From a checkpoint of a small mixture-of-experts model trained on Wikipedia.
Size: 12 layers, vocabulary 32768, 40.9M parameters.
Experts: 48 experts in each of 11 layers, 2 picks a token, a softmax router.
Training: a variant of Muon for the experts, 274M tokens.
Below are experts of layer 2 (counted from 0) of a mixture-of-experts language model. Rows are named router (the router's row for the expert), up (a neuron's input weights, with its number) and show model dimensions 0-223. Each number is 128 + 32 x the weight over its row's rms, rounded and kept within 0 to 255. Numbers have three digits each.
After each expert's rows: "gets" lists some tokens that make up at least twice as much of what it gets as of all text. This comes from a sample of Wikipedia text that the model never trained on. Tokens count by the router's weight.

# expert 32
router:164105141189182157128156070089145083158118127126065161104184108059113108138149117183120095109096121131116117148139125169115120118176151103132173109126090130118109169143130120189139138201188099135125195151106140078160128150089117082166125152156115154117115138140135148130179139087066121126123135152153100103143136098119140059089094133069145125081103103114160236140116118088144084126135152155176136080106097110139141128101142121104099090143086166125140150117097145182171123111184146159137153122140141182141159151166139175122082149062091064185124122084125121144142161137146093105136117059142044149152132114115123116154137135198124076109109118084144095070210074101169146090121
up0:103122164110130126085201133149125109125078154142097121126137071093134094078085114127094131105055137114154143143161109143080167146134097205109142104127078147144113113101120118095081150174120117112087130126170148138106170123136145166136173093113124083139146149134128121106130140105070097170134172148148149118119156194151102158171112149166152202189165191112155095146127188144164158160097141158109210155082134104154151094153121176125122070107158114070083135127182191130118135151075064070136130206107089126130133138105140173130145127144123073147177152180090167174134109185174118186138109173160160136068154122126082090091103136102138097128102181103133135152068120128126078172137
gets: "S", "C", "K", "D", "B", "R"

# expert 10
router:141162106164160097107199145158098156117125110133079109063166138200143145096124172171129149138131098129140160144069104163153128146082132165193167161073149104126149149141135153091112103140136109155150128103136163094064112132159182187066096123109151163087226117177137132130097179159164151121165102075086153119090075121150157115149174113089094136161081084124139085077122143139138074098150153106125143117110111167166089110102145075091145056211147098101120128125161106166131177083124092180150109137119108105131032143153138109066077111125162093134105098148145155118135123099131179144123107145118164167122106137092097160152161113077121152102127098079095092132125161126177175115101
up0:109154078129097112118089145136108086096107101117152121122088101182072135105067117114184110172117141134143162123142132114129078167162154111185151116130097158184124142115143186092094133152119191109137216124159126134122146146126194112122154109125151149160124106136148187103149080102060083104084075114127101158113125119119107122143155104127113097109139189099169115190094144127107086113124128142140109090139085130130074108103095086059136199134132089095134089147150138218180094093108137088159188159219163119132128169125154197185138115155112107141108123140137158110152132105063143083137178153194169120117101084155192142112170133133152142068144139116205136148154125082095125142122
gets: ", ", "; ", "), ", "); ", "\", ", "', "

# expert 5
router:111131151095088136125106154162105136088140155098129144097140075167133137131089116100096072132138151099125154108158087149128187134082147106105152129106091126085101064174108105129152160074171112191102108088144170124096120114101168141091140099083166122114104149066102160116120137142134094128204118136087143160215145124198169108154100145048123096121158191071139141138141154145064142105122184137092117108134112063153119067091133092064154180096195084152137140101122100136099084102141148178179126177175179143132134123080150098114172133122137165083173095104127135096176123125102106169126096123167134212120168114144146135178081107121076157186123105163155114129117171104104149161139
up0:169149091124115101115104170122151125151108105131080177175148133124133157162132087119105129121141142134096095119126155130082133129116106099067102102149137120146167113139082132149143115132125110202136206165071139137115196105116089113158205081090150107161143157117118160080160141111086112081144130132172116075137145165100061109115117142134176109093111153098128140172115114228165196201108197164130065160113116125158115112131152097159161090141123131113132077135118110137099100102126085155108182108085141096116105179082139132123197036142095152154175076113125105109154144157136096185125181069145139073138188097133177104143147163157152136059140152129178120103160145167147107132086
gets: "was ", "is ", "he ", "were ", "are ", "He "

# expert 38
router:136167201113137134108085149184166107120136078177117126106174137178133072146140198118132168095126109144102175136071165100107159094118119173152152126056146157162186132136100171110136128083142120106116145120147103111154153115091095144120177150161130113089168130144072100151156186124108068211151083048145108151138131175155124092151109126142153138105167071064065104195131136130137117103078167102157147167130102136121169127185103104168161076128147076153114165166070123127141131130132171097126100136115134178121165117105052172084201085110086072137117161165127152129149140113114131098152076148154126164134144114113134163131144090126151133157124106092078177141131096163159114069087
up0:156117179100148134114148123095115086212144147101139112108075091105142145072118127179146119174119072174121126135179118152125185158145168111144183134112034169062057160093114135116117098100135111151103137186157096104153149109085152109119151087111139161114146104141127096111148140224074132086168053120130124106156148125128165133173131166097160071155113114075118090176137170068135126111074182120174090068130151095143097105158098151152122145069160095137146158135104148071113147100134135092128128182164138160094106149207149089179128113153115158125159097069134136130115127132113105141121129109143132141157146104124108115102098121132199136121100136143154127141098180163211175096073
gets: "of ", "in ", "on ", "at ", "from ", "In "

# expert 33
router:105065174128141143113216148109158137124137145086108144112107149094092100074104131147179145083078144163119162149124128162159114068165165147189116131111126120144072168123066180117134161167112152148149090143119104149115150107094123093151072162071135094027150133170100106160172212197145095130105152147157150149114132154134111102124118127159155058158142130151059100077125138164137128151067110175146124168111097136107072151150111142144144196164101116121143098108082176175127107104167144097133135145104166171107085146096095123133161067143115112082133134182092133100135163116207061109146136154184134099123133136151150086166159119209104141131131158131098098139116125126150073125115
up0:089112141151110092132043157140144119138133135085153116152110127109094124148136109138141137124117149105163158180140144132154184144113151098108155069103183115177090118190107166171149097121127171134168124179105135101111123155135085163075075147188148127108042088156104147092136103137090088166161114155157112130128094077117108156141126078191117110085097101107095216157140097117102163133165084061106160122176107128088171115172070114136110169140102225124141085096136129167147124171114074102128134146098150071154169131134072152138082129179158162109100141136091096106134095085172085146108141131203147146175105094135171081118150131098090132157182109170109121164142157131124197128099
gets: "for ", "with ", "against ", "such ", "including ", "made "

# expert 12
router:115101160094127133093114117151163141101094114128102183138090139085103106147101173085110150123105152143136116119183137142155215139131105099110200060170150156157218146063057115144180136148110101168108152111131103132068097095167089135129122144092104108174118115202113124070189118165119114191136136161168103091128102088156112135157110128101120155104181088135082132141148146104196160129152179105177127143116074125165162114100099128125076098113105128160087117094107191162156108115070096135101157182177107145136124126139154094119201142148084173117142097115194128075113140144077141071120124167194108133126103095104120094129151148076114173150147088148130112142104158123175080143164
up0:102074186120121092122102163130114173089136181168125080189111176191088155163148158122094150127108108075138140141105069132065118121063126132069103164157135090097185142106172125124146179165107118141103106092173172117093167101145113139069141128081129111144077151147160140149101094088155135128127122089167132097091105186163104171070112159149078149133123111097097185138157117083179142081133144158106072186155148198156049111083147149093159067196099178195134120116162136161106147127104152125160114090154129091097132118096126185126094119117126102132102161075163157125157162118138169150171095122130125123153142110144125163088126091090161099140091158123153118114117080110058121095136
gets: " ", "0 ", "1 ", "2 ", "3 ", "4 "

# expert 23
router:113205121105093122151127178101121116112104155127159088175123166115108161152093090133092145195121126076124118093181096076151101127142134102102144119181117115140062128146149073109077075134158173126173112084169113146114105175111109099134186103183105101149091089103159156146086061091157169044144152184097087159142160121125119170111078139115121145089100141175163081149139119126055183114183065137083210131150154115104119098137139099120150171060145135143154114090109146167126113157147089095089129117098148071124142113129157161182131185114157174124111112117096096173091064167099131155114161149113155137111132138130182159118124148118099169184132110160168105134124149106106177160086
up0:110114153132147079138167169138105125107135058050124168078124093109162096133221135156129137108186124156135194144085129171124139128118095071102130086091135103141157107127148091078151174050146129138091143129080140140054148052158096158053104111135130176148140081125116093111200126170123102165182157123158125148116112112099133115123096162136133130156117172108127129091127059082081133181132085129173098146130094136173149161203173151063141131108166105113094125113080169089153134117110085162134114187151128135077141184147108094113110107153116104133075165145107164122108141134164156161139085134089143097126148078159083119100162136143144098125095132105137130156154177156207143154097
gets: "| ", "s ", "ing ", "(", "people ", "2"

# expert 31
router:121162085086120104127083157157114121135195200086152143084131154218157090151166152056149139083120151138115127139142087125130116161070152149125062133096174126139123135041150136166177158166147148117119057144129131098113121076124098169163105141104118169103134101089145137111114131150147151145136091133136095173123131140098113100136129106163185190150140130088035156130147104072092149160136108188134091140143100193098131160178139106117064122163162161147143180153076112046104091197104151127149146108143119122097120109055110042173116149174181166146113139083123142132105154076110135157141152155123140111143128188120181133138118129078095119142098151107133134110114118113182147137109
up0:120049088099121130109164114121087138114161160094136147154124157156128090146119144174143090157097087102130119120093153144115138086137119134115098134129167200155089132145135062123090131156130205159128071125098084190149124121101141128146204099144107060168114163163112133168076145077094110151107101142079129126144128091131214120096100137195097119130146147165124066083152131117117198147143121129069073076124114150132098199119123142146100184119053134156108108100162137120113150084161083152147130148128153129113173081075100095141146119095078128136101173078143180129124187162162150103167136137179137092090156126160149123115182091100158147142139155103131107127148171187071060169163
gets: "|", "==", "===", ")", "== ", "=== "

# expert 9
router:103163101096086105154122154092130128099115119110154107132122156133123137157113083136094146183112119079100080096160073096148092142138130099110116138175094110149085119141132081132086076120126155120192088074193107175128111162127129095148203089169091084151094120099152156152092056099172154046150159189103108141135141099123121171110097121102117125087121116167181085143119115122067183116176072130069198110174162118108118104139110105130145182078159133139168112082111147182121125147136096096086129114086153068131172113131151169177139163118176182144127124119087069184109059164095141139093161122132157135109101132139191164116110138123095159183145109150193098118125171120109173156099
up0:100138110068144159137166156076166090129163130154115099092132104101174135107121048119146090122128076163109135175159128120090159125088184141135103104130103102163129138182080129084113157149167103153084120127106172117145080140135128106117147133101134096094098139095094066095160113174156100129215135085119170192149090155107156066095100100136129204150150107138123139143095147111160120076157082127163092187167070056110117129111145137157195096159109111092120127099142113118086149125136102110154108126107101138152117146014080163087175148166162152124165111191090144107142129142135134057133113172179104131100117142165160083174117138116115111093165174128091161172151117184123184159125
gets: "| ", "a ", "The ", "ers", ") ", "\\"

# expert 19
router:124170135104117129147083151110142081132116146089127080161115128093100137131134103141102160175118097091102125080158101121185087157136137125122105116206106122098067129141129063136092093131153157143174098117159126118126104159098096111139179113186114107118088118097152170145072049135147164062143146224089086156130153081127116169133089138129108137051133118153164141142105134133089180122189076135077169131163194110089087088149103138104162156080143135138147099086107161170140120183134114067085099127116160092154117117167159177191107168106148180162110108122091081166085056154050145120113111106128151131117128145166168186123132127136135136176150111160149093101170137120124166169082
up0:140094121101108087134093121136119058175109061189130113126176141107127116137149097108160162186139059134154171146103183148107136137120049132082144084078149175147183102187115137101176134149088073064103115187117122110115106195141202113115113114117156100147172176095119160127100176139124155129077116169082135090120146126077117108140109084136205141124108133113125108102189108100122146196107134174138155118126199206117119145124180143069123162149117134120121105129127114125162143114135146121086152114156144154102114150120058115091142125105142137116061097109113183120114211133115127078116170144146102149133091122153102087111151107062195121130128176157208126118147116136138160099120
gets: "s", "a", "y", "k", "m", "e"

# expert 3
router:119127163137129138122103168111090135119125162114105124158112114084099197164153108137136129140130171139085133096149177124144151126113206132115131141133157118143066084142155085138101120170088055130144081137124101106170134141091154128092094096157126109107089114130074133081146112157157125091100125099105123097135146107142158155093119159048131108156127070194096114095090098171177100127137114070150029101141120114124167113197057152144143152138082084079145107166157093179180181126157125142126144137138182130120136110142142122113121141123107181100068076193141108160150158143211150138150148104089135105120171103151071121189160135198114099084158109158147148072161142184198074128129
up0:129097119101167116115175129082118094098170137178203122102138123149140149129165174059166091188117095107081131103070116137090110146170090090121110147101137131131112140090176137175102110117123178157125141152086112102153107161069102155089138185062150143067143117154093126168150141143089108100073082147088120150116151120175184093116125184092140132163149170082109114101106157139085130152173179072127120116073115128111086164108085122151166167175081180110127144176156171157121186159229125173159138180137112073129113102111079151118106149143129104105116106117077147157171153102133072128111191116102147177118180101105113131134077105097153105085108120135144085108097149162178130161130
gets: "to ", "- ", "also ", "not ", "– ", "or "

# expert 30
router:126134048123090117192111172064118154123135162141208117174132133145154138149083142152054113126124094090116140071127122121152112158107144122114164145119123190132075119141138029126121087105143158167159136051117135146132131121131155067119171124179114066105115112161156168150086095167113198083098130195129070135144176124151126156124091144114128165092139128156147060135161083129080162114135064165142113108123173110124109132119115070103135195109145095144160079130090142155132142132093129098073123189091116093139179173122160151173146178048171135151126155110108067150172080141141125177092108140141139153121074124124151160133115120116132179152114138154170137144178120115108123181097
up0:153126144116122059125177094135067123144167148154124147109088114136122159149170137158142062123088125108124106134116136151136144074169142109172128095074131138108081143194146104144107115060129182141152135093093149082128138121157156091124146134106118204069133077150129142071141149153146172167108109073110142138083174134110165100065089125175123092088106098176134129072164130129145130059134092125175119180067125157179178194173126162086070119172122119090141073074111116132138180124117146137127137111129124123110195150095115100115157029141100070175127135126144141173157143096169146124133092062172121145085122130173102127135168119115145090070104114094113189101124108094092090105148
gets: "– ", "John ", "— ", "–", "William ", "David "

# expert 11
router:097173122097093122149115168099147130122107131139173087161110153121143146168103109146085173171113139080106096075170104099172089167111119097097129135160127119145064126129147073141086070128127156107181108091162117144126105180123132108130210094194109095147094116104173159143108074104151134065147149206104096158136178094129119174116104133116104134092120134183173099154151138146060184116163073149067197122177158120109118098121132113140163182070134139157160110105118139172103124138128112089062116120091140083141152101125157153178131167137183171140123111114097077180109057169071166150106147150136156153122103139122184178117097148127083163178160117140192111129140159108111154168076
up0:156140094106135139113133154204098099153131106140109138089156087058100160101145112149109089134196152095142170090133180134167143117068136070144147152112162166128103187202169127142151121142128130146147137129057127112106058089103175108138105129084123199113126161110133144143132112129115158096080057151152145135088176066107147104127142077144164099113169141105122140172088157109073161138125154128137134181127163087114156172179174116170130071122137170147188114159068058109129146152098135145091167063107070183170179115083170133101176132211118099115119099124127142136115145110097150133100157066138103136126150153164144100111121148161124099093100097043108097133106116116151142127174
gets: "of ", "\" ", "de ", "Cup", "A ", "."

# expert 1
router:107177130110100119135097167088129119126113142118159080168120155120155135162108085136071162188134147071121093086183088096155080155123121114105151130167120117153079116148132068114085061131147166130168098089170116160123096176107112100133191087174111093134096106104144170133087064097165183052132152188100098147131166089123118171130092125115118135090113126170175103152139109142038170113165056150085202121162165123102123109143122097108144185077150130126162108112126133175119115161132093088077144112091141059130151112119148156184123165144172185139108103124097067160119083169077158134092145130121147163112117142146173167109094142115101184186138115155169103129123151107095164161096
up0:092063054069171084171087150179123089155140145198098104130172163102069169092138123176131170062114111138123178156145094098075157091149137143128128088235131118145125211131146147119136107139150073111068092134115157167114159135145139158082122137105156117143150129107165123095136118143162142188140190109102206075144091195103160159116117116103163161133158181143155157076117105131120113123163143147149098106144114157151133147135119144125164128140125127110114151136115176075102152184125101081181139120151105151167109175155098120048133098133064102096201103138136102132124128087155058132101127090108114097138135191091171081128121142114132103100108141093138154088143096129109121091128
gets: "==", "and ", "that ", "area", "which ", "II"